{"experts_per_token": 1, "d_shared_expert": 0, "normalize_top_k": false, "vocab_size": 32000, "grad_clip": 2.0, "train_tokens": 399500000}
Below are experts of layer 5 (counted from 0) of a mixture-of-experts language model. Rows are named router (the router's row for the expert), gate (a neuron's input weights, with its number), up (a neuron's input weights, with its number) and show model dimensions 64-127. Each number is 200 + 40 x the weight over its row's rms, rounded and kept within 0 to 999.
After each expert's rows: a language model's description of what the expert responds to. This comes from a sample of Wikipedia text that the model never trained on.

# expert 13
router,182,150,213,107,243,211,185,244,186,215,162,243,228,237,139,261,186,179,222,198,138,313,174,211,138,159,149,229,198,207,198,189,184,216,172,260,156,202,221,192,249,193,200,244,308,169,198,172,218,227,188,224,142,267,165,100,237,251,209,174,277,198,176,188
gate1,211,125,222,164,246,181,245,225,247,249,209,239,132,262,214,177,218,156,258,183,159,193,266,196,207,121,283,225,261,206,199,222,156,188,218,150,152,269,206,278,192,235,224,192,162,209,162,239,212,156,213,183,240,247,192,171,209,234,195,190,212,214,275,164
up1,260,229,197,277,180,248,148,213,158,223,168,147,221,164,179,196,117,222,159,178,248,151,179,161,252,193,140,207,129,126,212,167,186,306,194,160,151,130,202,157,202,217,191,187,209,243,184,190,214,171,194,236,179,178,251,238,206,186,179,133,173,167,174,263
gate2,179,243,224,245,281,215,201,220,130,204,261,215,254,210,216,223,286,223,158,211,243,205,226,197,149,292,145,181,166,180,219,197,258,218,201,222,199,199,182,216,263,178,200,208,227,233,161,279,229,171,146,177,217,205,169,201,220,200,213,216,125,260,244,172
up2,193,204,150,249,225,226,189,243,218,238,202,272,235,204,226,260,211,181,190,174,215,209,255,119,149,171,199,239,195,198,215,161,199,200,137,116,198,168,211,160,157,288,131,151,141,162,201,172,236,164,162,179,138,214,208,115,295,191,195,194,199,272,240,163
Description: Table cell spaces. Bare spaces, dashes and numbers opening table cells in election results and sports tables, plus spaces between species or name words.

# expert 3
router,193,235,279,200,254,219,189,211,189,199,178,229,149,208,206,157,239,212,182,243,249,230,248,195,151,206,139,173,174,241,177,296,239,266,180,174,243,194,170,190,221,163,173,244,175,124,195,155,182,105,228,244,251,185,185,222,225,253,243,237,185,170,129,204
gate1,188,171,237,231,181,208,256,238,225,258,251,206,177,214,151,251,239,193,263,245,202,219,123,197,198,291,151,189,136,277,197,177,178,155,195,211,175,273,249,252,134,164,205,248,186,236,277,186,195,204,210,219,259,171,207,109,213,253,200,180,190,183,217,192
up1,198,293,216,266,237,241,236,258,240,175,200,109,242,248,225,95,246,166,210,202,214,204,209,176,179,204,250,175,189,227,234,145,200,214,210,239,129,228,230,208,252,150,179,261,206,165,241,254,191,188,219,180,228,218,218,243,151,204,182,192,150,196,190,203
gate2,204,142,182,182,205,140,187,189,166,177,201,254,140,177,194,244,242,191,177,245,158,154,178,118,243,293,237,207,162,191,252,181,268,264,272,215,160,284,201,237,286,195,163,248,202,243,131,176,178,230,165,207,227,175,222,151,191,182,209,219,205,184,99,259
up2,180,171,232,180,224,188,141,229,220,122,161,188,139,208,146,167,166,179,248,200,236,123,156,134,200,186,161,215,183,142,187,224,188,244,173,155,220,175,158,112,160,283,83,256,300,238,198,255,177,138,195,239,212,223,272,160,187,205,211,213,217,228,208,193
Description: Word-initial fragments. Opening word pieces of split words, especially prefixes like re, dis, un, De, plus "See" in "See also" headings.

# expert 2
router,241,225,81,162,209,127,294,173,224,199,200,219,150,206,176,190,267,201,245,228,188,111,175,239,232,229,212,186,226,166,150,173,251,258,130,171,166,204,186,156,178,255,231,211,167,165,148,146,184,142,243,240,224,161,201,223,175,229,154,177,177,218,231,196
gate1,168,187,159,185,185,223,214,156,194,253,251,245,243,220,256,170,181,231,143,242,181,220,223,157,214,214,169,103,222,236,236,126,258,263,176,171,188,299,185,222,218,164,279,194,212,222,193,248,157,237,224,219,146,217,152,237,175,179,178,200,257,235,153,201
up1,187,159,111,186,237,221,214,249,216,221,213,212,232,160,249,123,177,173,246,192,185,191,197,173,206,169,245,201,129,206,189,175,243,249,299,131,190,194,191,175,144,256,203,252,228,195,172,222,159,203,221,227,134,253,231,229,245,169,124,210,177,290,194,148
gate2,194,210,167,211,140,206,256,117,160,170,183,193,217,175,163,214,141,177,129,203,236,138,118,268,232,178,258,270,186,253,208,146,229,232,198,217,210,159,216,231,188,214,235,186,223,164,219,223,193,202,232,172,201,226,165,175,223,242,210,195,212,215,205,220
up2,215,162,192,239,191,189,157,266,213,220,233,226,183,141,213,199,220,147,182,202,148,243,198,248,135,341,195,187,156,240,201,150,226,150,224,148,265,213,220,193,246,166,263,164,178,216,183,164,149,249,234,214,200,228,242,180,225,159,250,164,231,190,181,246
Description: Plural counts and quantities. Plural nouns, units and amounts after numbers or prepositions in census and statistics text, such as million, %, km, students, years.

# expert 15
router,175,277,173,294,144,205,164,201,136,198,207,187,278,252,230,166,179,241,205,204,218,197,252,199,238,169,259,164,198,172,212,246,224,227,186,185,262,214,198,174,287,178,188,232,234,282,215,222,131,151,209,216,241,243,185,211,149,103,185,224,125,241,128,214
gate1,194,193,225,183,204,196,168,270,233,197,198,210,184,327,223,245,237,166,210,198,187,269,176,160,175,259,229,251,216,266,178,229,224,274,199,189,239,232,261,137,184,141,217,214,219,117,187,207,170,259,155,171,185,242,179,199,227,218,182,249,176,233,236,138
up1,211,142,224,168,195,175,239,247,209,202,163,234,234,172,216,180,207,91,210,226,167,211,139,247,283,274,179,163,162,287,121,173,162,231,169,213,212,214,179,185,186,152,186,194,180,146,227,197,180,236,198,143,189,189,194,208,195,158,248,201,143,106,219,211
gate2,146,187,245,285,223,159,216,201,225,188,162,154,109,206,167,194,291,277,135,224,274,193,129,241,186,165,175,192,198,268,232,183,232,139,201,169,206,174,195,189,246,187,234,179,135,203,252,171,201,201,211,216,184,164,152,161,242,188,242,193,213,214,209,178
up2,138,142,193,242,200,215,238,238,176,189,217,185,161,213,147,232,167,188,271,174,192,197,245,204,223,232,190,149,193,211,208,260,199,234,191,242,189,123,242,258,172,235,123,247,220,243,204,334,239,141,245,211,234,155,223,196,228,262,123,257,224,237,218,226
Description: Articles and list starts. The word "the" inside sentences, and article or marker tokens starting lines and list items, such as The, A, -, |, "2.".

# expert 11
router,207,140,223,198,193,199,147,178,139,186,130,208,232,168,161,236,248,183,255,168,189,215,204,203,229,235,254,186,181,214,261,210,221,187,211,218,156,153,210,235,200,204,234,125,157,239,172,250,198,234,189,177,156,191,190,177,215,160,145,110,222,159,239,211
gate0,254,229,181,166,275,208,167,193,179,197,215,205,237,165,204,134,261,205,311,233,193,241,160,228,193,234,172,155,169,271,171,169,191,247,208,220,194,161,177,253,275,272,224,182,196,197,210,125,268,193,176,229,169,236,293,239,163,205,155,244,211,183,158,322
up0,220,193,158,155,237,194,211,211,221,187,215,261,168,222,174,164,210,234,169,181,191,173,284,269,213,221,175,216,176,216,197,172,175,163,231,121,246,228,193,157,203,252,79,259,213,234,147,134,164,252,248,220,136,148,231,193,145,238,209,191,173,176,196,228
gate1,227,214,203,243,152,241,193,236,215,251,206,153,131,208,260,107,234,231,183,189,195,146,178,204,164,280,203,190,168,195,142,198,168,198,205,201,199,195,249,266,261,219,158,213,212,169,164,196,178,231,161,243,258,124,141,205,118,147,235,213,282,167,223,154
up1,189,279,215,182,151,173,203,171,236,256,185,295,307,221,191,271,183,265,247,231,191,260,243,189,157,165,94,220,236,227,266,213,239,187,173,237,213,164,152,125,233,96,210,219,198,127,190,228,209,187,251,247,219,226,192,207,206,189,238,153,155,141,188,193
Description: Content word stems. Word stems and fixed-phrase heads awaiting a suffix or preposition, such as According, part, consist, disband-ing, divide, mount-ing.

# expert 10
router,134,189,244,129,252,225,226,231,185,129,241,242,155,194,132,166,199,218,172,271,205,147,147,167,189,198,251,162,187,197,135,229,174,148,210,224,246,167,169,243,185,203,169,217,275,229,171,176,209,161,197,200,224,195,216,228,211,222,227,197,223,264,248,251
gate1,196,221,189,273,153,132,153,197,184,244,243,201,221,166,186,268,181,240,153,236,159,171,256,197,122,226,139,183,201,245,188,255,229,153,211,240,186,130,134,175,183,272,267,229,171,147,220,194,183,197,192,173,206,285,218,208,139,222,192,245,234,274,214,234
up1,177,106,179,215,199,159,253,97,217,192,232,242,169,293,248,158,265,163,218,224,215,276,232,152,174,174,198,168,160,180,260,106,194,204,105,206,158,221,219,300,207,163,226,248,209,173,174,124,161,221,195,193,245,177,248,225,219,194,200,147,258,221,299,214
gate2,246,206,216,236,222,237,158,199,204,243,155,173,177,205,122,189,214,151,233,155,217,180,232,277,259,276,268,182,175,260,150,239,191,278,161,220,201,132,192,195,173,175,225,237,260,277,190,278,173,185,198,221,168,249,145,220,142,170,169,240,198,231,150,197
up2,268,229,201,215,191,222,164,195,194,236,259,197,175,176,140,159,152,205,247,202,235,166,213,198,194,163,198,179,263,257,215,119,261,233,148,246,202,172,200,247,309,243,191,235,175,165,262,122,177,203,211,209,223,162,176,204,214,228,216,219,221,196,201,204
Description: Infobox field labels. Label words in infobox lists and section headings before a colon, such as Genre, Time zone, Area code, Species, Production.

# expert 4
router,186,195,184,143,200,215,198,235,185,178,200,212,117,182,240,260,174,188,246,195,195,141,240,178,222,220,244,199,250,255,165,141,256,82,160,213,177,246,269,163,208,244,199,183,231,176,216,237,189,224,203,206,181,192,253,207,174,272,234,177,213,176,212,152
gate1,183,189,233,163,230,212,151,198,234,180,242,121,157,218,183,213,149,155,149,160,207,191,222,202,255,158,189,206,93,203,226,313,92,212,235,222,210,238,208,240,190,182,191,234,202,219,186,205,174,178,149,159,179,195,184,153,242,261,162,129,216,246,188,179
up1,145,270,169,286,190,139,197,237,197,175,227,163,231,240,161,211,183,234,241,213,154,236,217,142,149,124,178,177,209,171,186,232,236,137,164,222,192,257,258,255,194,277,222,203,172,158,179,144,267,228,181,195,229,218,238,209,243,210,202,219,312,266,234,246
gate2,196,249,158,214,207,238,253,129,313,195,232,224,223,163,207,222,278,200,257,215,218,213,248,165,216,166,262,116,243,120,192,228,243,215,147,179,239,211,176,255,174,224,243,251,173,163,194,215,173,186,194,234,147,244,185,253,199,149,230,136,148,281,182,254
up2,221,164,184,176,209,184,119,221,223,169,228,214,168,278,187,210,244,247,221,178,190,178,165,191,194,201,174,173,211,229,208,200,198,244,207,189,246,171,223,214,180,215,143,250,238,239,198,210,289,173,176,168,261,248,164,191,203,240,159,214,277,158,182,224
Description: Verb endings and reporting verbs. Past-tense and participle verbs and suffixes -ed, -ing, -d, often reporting or action verbs, such as announced, described, ruptured, made.

# expert 0
router,175,276,194,155,143,190,231,184,240,215,252,162,177,177,261,208,86,186,230,216,173,146,158,158,199,129,240,190,255,219,187,200,180,274,162,247,196,178,128,137,183,239,185,211,130,214,167,177,276,197,203,210,257,156,145,281,208,168,155,200,248,200,261,177
gate1,235,255,230,213,137,209,197,228,185,213,151,224,248,175,171,203,187,206,150,119,238,242,271,201,178,180,238,222,150,207,153,244,188,170,170,193,176,209,183,200,97,206,177,193,166,269,195,123,217,231,246,209,208,227,135,129,201,215,199,249,148,210,223,209
up1,181,195,250,173,188,150,220,231,219,201,271,179,154,152,254,138,143,259,210,177,202,138,210,293,284,240,188,204,197,166,193,178,172,184,184,190,191,174,202,229,195,200,233,172,172,198,267,159,202,232,237,144,231,202,112,240,173,180,231,171,232,143,238,122
gate2,200,171,203,228,252,283,214,199,191,254,169,172,279,124,206,253,160,216,190,160,188,190,198,196,229,169,158,188,267,225,253,250,237,134,162,228,188,198,186,235,219,221,244,260,129,136,184,264,197,86,214,152,205,231,186,211,164,258,217,144,216,247,214,222
up2,225,246,116,172,168,141,179,208,177,117,246,212,167,193,210,177,213,178,169,153,185,246,154,219,242,222,231,203,143,201,193,155,172,173,243,280,254,200,261,163,166,110,205,213,181,133,213,181,201,244,188,199,201,171,195,198,131,212,226,213,194,230,155,200
Description: Ordinals and event nouns. Nouns and ordinals after "the" in sports and history text, such as Second World War, 2023 final, season, Cup.

# expert 14
router,191,228,185,207,99,224,227,251,222,181,153,198,202,229,177,200,254,194,171,198,260,230,168,239,164,212,196,230,226,193,196,164,134,245,218,230,231,165,141,127,194,191,223,158,286,190,281,200,208,186,169,147,155,217,196,251,230,192,187,122,172,198,260,237
gate1,257,241,192,158,178,243,187,192,204,225,207,147,258,246,222,204,158,214,218,194,190,218,186,218,248,209,213,229,207,207,197,301,228,155,227,122,124,188,168,251,265,186,205,214,235,209,203,176,207,200,110,210,271,255,177,221,175,180,134,201,196,167,233,234
up1,218,300,205,225,168,200,229,175,169,249,174,137,146,229,231,134,173,173,138,208,192,220,245,282,224,268,163,277,176,260,209,237,160,169,202,180,150,196,202,261,193,248,262,208,216,185,218,249,170,151,111,161,184,187,207,225,210,244,206,164,152,165,169,222
gate2,181,235,156,232,224,226,183,174,189,243,111,265,214,181,254,198,238,160,152,271,222,193,185,214,185,144,249,186,193,201,287,186,206,184,228,239,177,203,186,236,268,254,189,222,227,256,228,231,176,213,195,233,245,183,168,202,96,130,198,158,238,226,190,149
up2,198,151,247,190,242,260,220,206,174,163,228,193,145,233,191,159,130,226,295,158,233,189,278,258,186,139,193,272,176,189,182,248,226,193,252,225,212,230,204,214,121,172,164,184,216,235,217,177,199,215,198,258,158,292,219,172,288,167,187,230,187,174,219,204
Description: Parentheses, ages, name pieces. Opening parentheses with birth dates, ages in infoboxes, coordinate marks, table digits, and middle parts of personal names, such as (10, 65, ′.

# expert 1
router,240,206,159,193,254,156,303,210,251,226,116,202,188,201,146,211,136,220,197,122,233,202,224,209,281,208,197,217,204,273,262,193,140,286,197,212,201,234,184,152,184,222,240,172,207,168,216,268,155,223,174,144,227,202,219,156,209,243,158,145,173,181,240,215
gate1,195,128,152,162,149,202,237,215,256,211,175,189,224,187,196,123,169,285,154,155,189,213,208,170,223,174,209,213,157,168,158,197,203,226,249,223,103,191,232,181,268,154,163,137,220,128,192,240,139,200,187,198,178,188,260,194,180,147,180,225,195,208,175,223
up1,182,187,224,216,208,194,168,227,183,184,253,194,239,171,153,137,218,230,285,202,204,174,150,176,234,206,101,169,173,175,206,196,194,219,176,221,211,162,224,192,212,186,213,204,177,179,218,149,217,180,121,162,219,187,190,281,150,280,287,104,223,176,148,160
gate2,238,238,200,149,268,173,267,195,210,192,263,244,234,202,202,138,161,261,210,109,258,178,219,189,204,237,184,198,244,177,241,249,142,188,166,231,215,194,201,219,228,230,217,240,152,136,201,150,225,168,265,188,310,249,165,231,165,259,208,221,146,189,230,201
up2,287,172,206,189,220,178,224,207,181,215,235,242,250,201,155,157,268,198,190,118,260,160,184,223,212,234,216,173,231,234,190,208,204,239,159,295,195,209,143,216,220,217,275,222,177,136,196,256,267,178,209,263,251,239,185,195,192,205,255,185,181,221,179,241
Description: Sentence-ending punctuation. Periods, closing parentheses, quotes and line breaks ending sentences or headings, plus section-heading == marks, e.g. ")." and "."".

# expert 6
router,124,186,194,113,166,202,266,205,175,192,180,237,237,115,166,169,186,189,188,177,145,294,143,190,212,250,224,152,267,220,253,143,196,194,272,209,202,161,156,229,213,154,228,210,190,201,163,238,268,251,156,147,83,158,281,182,233,180,219,176,200,184,172,239
gate1,147,208,156,233,183,174,251,231,250,123,198,196,191,161,198,246,176,171,196,174,224,252,224,169,188,146,274,203,221,223,153,184,195,222,203,168,257,183,304,189,213,165,170,234,235,221,170,214,262,184,203,254,219,295,148,184,163,193,234,229,244,222,224,176
up1,126,210,225,225,133,147,201,216,185,251,222,246,217,117,208,198,232,160,216,208,178,217,198,193,228,166,224,210,259,232,170,206,133,197,260,180,269,173,279,239,180,217,166,169,109,186,135,166,229,216,251,175,146,269,169,209,198,204,219,249,215,201,212,208
gate2,200,167,216,234,188,237,217,247,224,187,156,162,204,227,243,232,179,162,211,168,281,177,233,196,150,237,149,249,286,245,158,239,122,184,209,223,191,145,174,165,160,211,181,154,179,221,223,152,183,266,184,297,235,160,211,246,195,167,187,137,161,213,155,182
up2,166,166,131,191,173,235,226,263,229,156,210,211,150,207,170,215,177,192,190,180,249,198,189,193,204,203,219,279,286,158,181,141,168,200,235,293,199,103,165,197,215,240,133,150,238,198,164,190,141,192,192,209,195,206,256,279,143,176,225,113,147,207,212,207
Description: Table cell separators. Pipe separators in tables of numbers and scores, plus URL dots, semicolons and track times, such as 0 | 0, .com, 4:43.

# expert 5
router,132,214,171,167,191,262,267,178,149,180,219,142,257,203,196,203,219,220,98,208,190,190,202,168,257,196,252,219,176,242,178,225,232,216,214,255,94,204,246,196,210,196,251,193,219,171,206,192,197,180,202,122,233,130,174,226,190,225,127,249,254,185,195,195
gate1,225,206,153,180,215,177,194,170,137,273,176,99,217,274,136,161,191,140,224,171,145,180,265,237,167,236,189,273,173,153,229,173,217,268,82,238,168,175,160,197,176,244,266,176,151,229,246,223,215,154,214,235,254,167,200,203,124,241,185,171,180,188,195,193
up1,156,209,173,242,245,185,158,206,277,243,259,147,146,246,257,208,227,158,163,218,249,201,182,174,131,139,246,246,278,216,265,240,127,163,229,226,203,233,150,225,236,205,151,187,195,167,165,198,182,159,223,189,236,199,166,206,181,211,254,266,164,191,260,199
gate2,201,174,214,184,197,194,202,294,247,135,247,189,222,244,190,245,254,224,157,206,200,223,251,151,245,147,211,224,190,221,202,114,227,236,242,166,212,219,223,234,172,178,162,246,216,211,230,231,225,193,159,134,249,253,214,247,235,277,242,152,250,200,187,180
up2,243,247,185,332,265,194,212,113,139,258,190,218,226,182,171,226,196,209,206,223,224,159,118,200,198,188,178,149,254,168,170,227,259,131,141,221,221,163,213,178,184,211,206,217,198,224,135,189,153,254,186,203,151,149,185,215,176,212,188,297,170,181,187,258
Description: Line breaks in lists. Line breaks, list dashes and heading marks in infoboxes, tables and lists, plus country and position codes in football squads such as GER, DF, MF.

# expert 8
router,216,183,150,182,152,200,236,205,226,223,182,191,198,142,271,253,224,197,199,201,183,202,156,145,193,214,175,172,219,62,236,158,219,161,215,197,266,166,221,250,163,219,223,177,180,251,161,229,240,254,179,270,152,286,151,170,226,99,196,221,163,212,158,230
gate1,181,231,261,182,210,205,205,280,260,191,185,300,186,186,149,212,238,226,264,261,157,199,206,207,218,243,261,189,170,226,168,147,219,301,188,181,244,234,226,120,183,247,223,265,123,237,187,218,228,248,205,178,228,222,259,150,215,187,190,253,202,212,154,206
up1,265,203,190,271,195,251,199,134,166,285,237,209,220,165,180,190,163,208,220,223,246,141,162,240,200,196,208,225,232,148,171,309,215,241,198,155,176,201,232,189,106,168,202,164,116,235,240,285,187,238,197,229,207,187,148,258,212,256,226,163,183,204,238,212
gate2,201,248,205,193,159,186,278,148,228,248,167,230,208,227,213,204,169,193,190,239,285,181,243,196,204,213,240,244,234,263,195,212,158,195,254,179,171,240,186,183,191,229,313,267,199,181,206,233,148,228,201,202,186,183,140,164,254,164,196,276,222,205,281,261
up2,205,165,227,240,153,192,213,186,171,246,237,134,221,166,161,204,222,277,194,137,209,231,187,150,244,238,189,195,153,217,163,262,171,301,266,183,170,164,212,230,165,247,198,225,191,247,137,206,205,224,220,227,172,175,161,248,186,186,214,160,240,219,175,161
Description: Commas and articles. Commas after clauses or years, articles a/an, conjunctions and/but/which, and infobox colons or pipes, such as "2025," or "a few".

# expert 12
router,223,194,198,209,140,201,235,203,183,204,242,185,261,112,218,221,228,149,161,184,128,214,216,205,209,252,201,145,158,200,249,147,206,175,253,201,188,182,183,256,139,196,213,224,197,245,240,165,171,282,151,123,106,255,281,164,204,187,254,198,253,150,246,194
gate1,190,195,80,228,230,143,225,184,229,173,253,136,192,202,165,143,178,171,227,229,227,218,219,153,199,235,157,129,152,212,150,206,239,239,191,245,243,185,277,212,143,107,215,249,191,244,189,166,189,212,246,214,182,242,229,209,160,145,210,343,173,195,172,151
up1,241,191,233,183,191,224,239,184,188,248,243,215,214,186,269,125,144,179,178,253,214,231,207,223,173,184,157,176,170,309,242,127,184,208,171,204,216,114,189,214,171,190,203,164,267,241,178,185,165,244,231,232,213,207,242,194,90,199,187,210,238,167,177,244
gate2,153,169,171,206,170,207,213,245,278,242,230,155,186,188,210,193,301,178,256,236,184,196,232,251,211,185,277,146,139,222,210,246,222,280,230,198,169,265,214,208,118,248,167,220,196,208,270,226,137,230,187,143,83,217,175,269,163,193,166,201,180,272,189,219
up2,193,141,165,289,252,187,196,219,196,253,186,226,232,161,238,136,167,212,218,108,166,193,170,211,190,242,215,186,268,197,163,197,163,144,228,268,291,210,185,142,169,238,233,226,199,132,236,203,160,144,192,203,169,133,250,114,204,159,166,167,199,180,216,308
Description: Conjunctions within names. "and", "&", hyphens and apostrophes joining parts of names and compounds, such as Food and Drug, Electrical & Mechanical, back-to-the-land.

# expert 7
router,209,203,210,238,257,234,206,135,203,265,255,129,200,251,207,175,236,230,203,218,226,219,290,179,213,181,233,213,120,210,177,152,272,211,204,169,170,203,218,228,193,222,173,266,181,193,196,189,186,217,175,246,200,135,159,244,162,189,249,246,141,168,182,224
gate1,146,185,243,207,182,195,196,76,226,234,251,179,245,216,203,261,223,163,165,252,189,208,193,172,199,208,203,237,185,206,201,187,261,243,233,166,198,151,241,173,175,187,244,199,218,197,178,168,200,192,155,225,285,279,204,146,286,207,236,202,187,217,232,221
up1,193,270,240,183,201,193,186,262,280,180,244,194,235,165,226,191,205,262,237,72,206,101,213,214,161,73,206,109,173,192,184,217,208,203,244,250,194,206,247,159,187,168,148,229,234,191,216,182,180,195,199,204,236,187,168,182,223,212,183,214,270,258,188,264
gate2,183,183,193,276,248,176,163,223,205,172,163,189,143,193,189,169,210,261,183,286,240,200,232,121,140,212,232,195,143,156,281,244,227,224,170,203,187,168,181,174,143,193,182,176,152,83,180,202,245,249,161,164,247,140,170,235,155,161,192,116,191,186,220,158
up2,208,185,199,220,248,171,166,161,216,183,228,184,230,155,93,161,218,254,264,203,230,185,223,139,247,162,248,152,134,200,189,184,122,190,214,179,164,223,194,239,258,128,203,258,276,174,206,239,296,194,132,214,294,208,183,204,222,171,153,146,211,223,163,143
Description: Pronouns and auxiliaries. Personal pronouns and auxiliaries in biographical narrative, such as he, his, her, they, was, had, would, often starting a clause.

# expert 9
router,210,176,241,276,230,184,104,103,231,177,191,202,166,246,206,200,195,154,221,158,226,154,234,213,264,159,206,240,182,136,253,202,114,131,185,181,186,234,288,279,207,181,134,157,204,205,212,188,184,233,198,286,175,213,191,132,174,219,190,244,191,215,208,181
gate1,228,159,223,209,214,192,176,246,169,236,162,193,174,142,195,255,182,251,218,157,241,258,149,200,125,235,196,172,269,174,314,178,229,198,216,216,139,133,156,173,181,192,151,211,205,222,240,99,155,273,219,247,226,216,191,169,175,202,217,126,226,271,184,172
up1,176,237,146,198,207,210,230,248,278,219,194,241,256,159,223,231,214,164,216,267,142,159,185,184,180,188,169,165,183,259,199,264,174,203,181,188,188,185,222,152,267,195,191,213,222,152,153,238,227,158,158,210,179,192,96,119,253,209,164,190,178,248,211,254
gate2,277,186,125,153,226,163,192,201,272,299,240,225,261,237,221,253,174,195,180,237,189,196,250,238,238,210,199,204,241,175,220,123,223,167,101,202,280,251,170,190,100,285,223,196,252,154,185,192,242,244,176,228,228,163,191,161,157,179,126,232,224,146,191,169
up2,288,208,224,224,185,182,189,247,203,147,195,301,229,252,202,238,242,177,156,233,177,214,204,277,197,211,132,218,212,230,225,145,196,139,167,202,214,173,169,164,162,195,220,264,214,241,172,194,200,239,202,200,203,160,170,142,191,190,212,220,215,214,196,150
Description: Prepositions. Prepositions linking noun phrases, mostly of, in, to, for, by, as, with, as in "Board of Trustees" or "reopened as".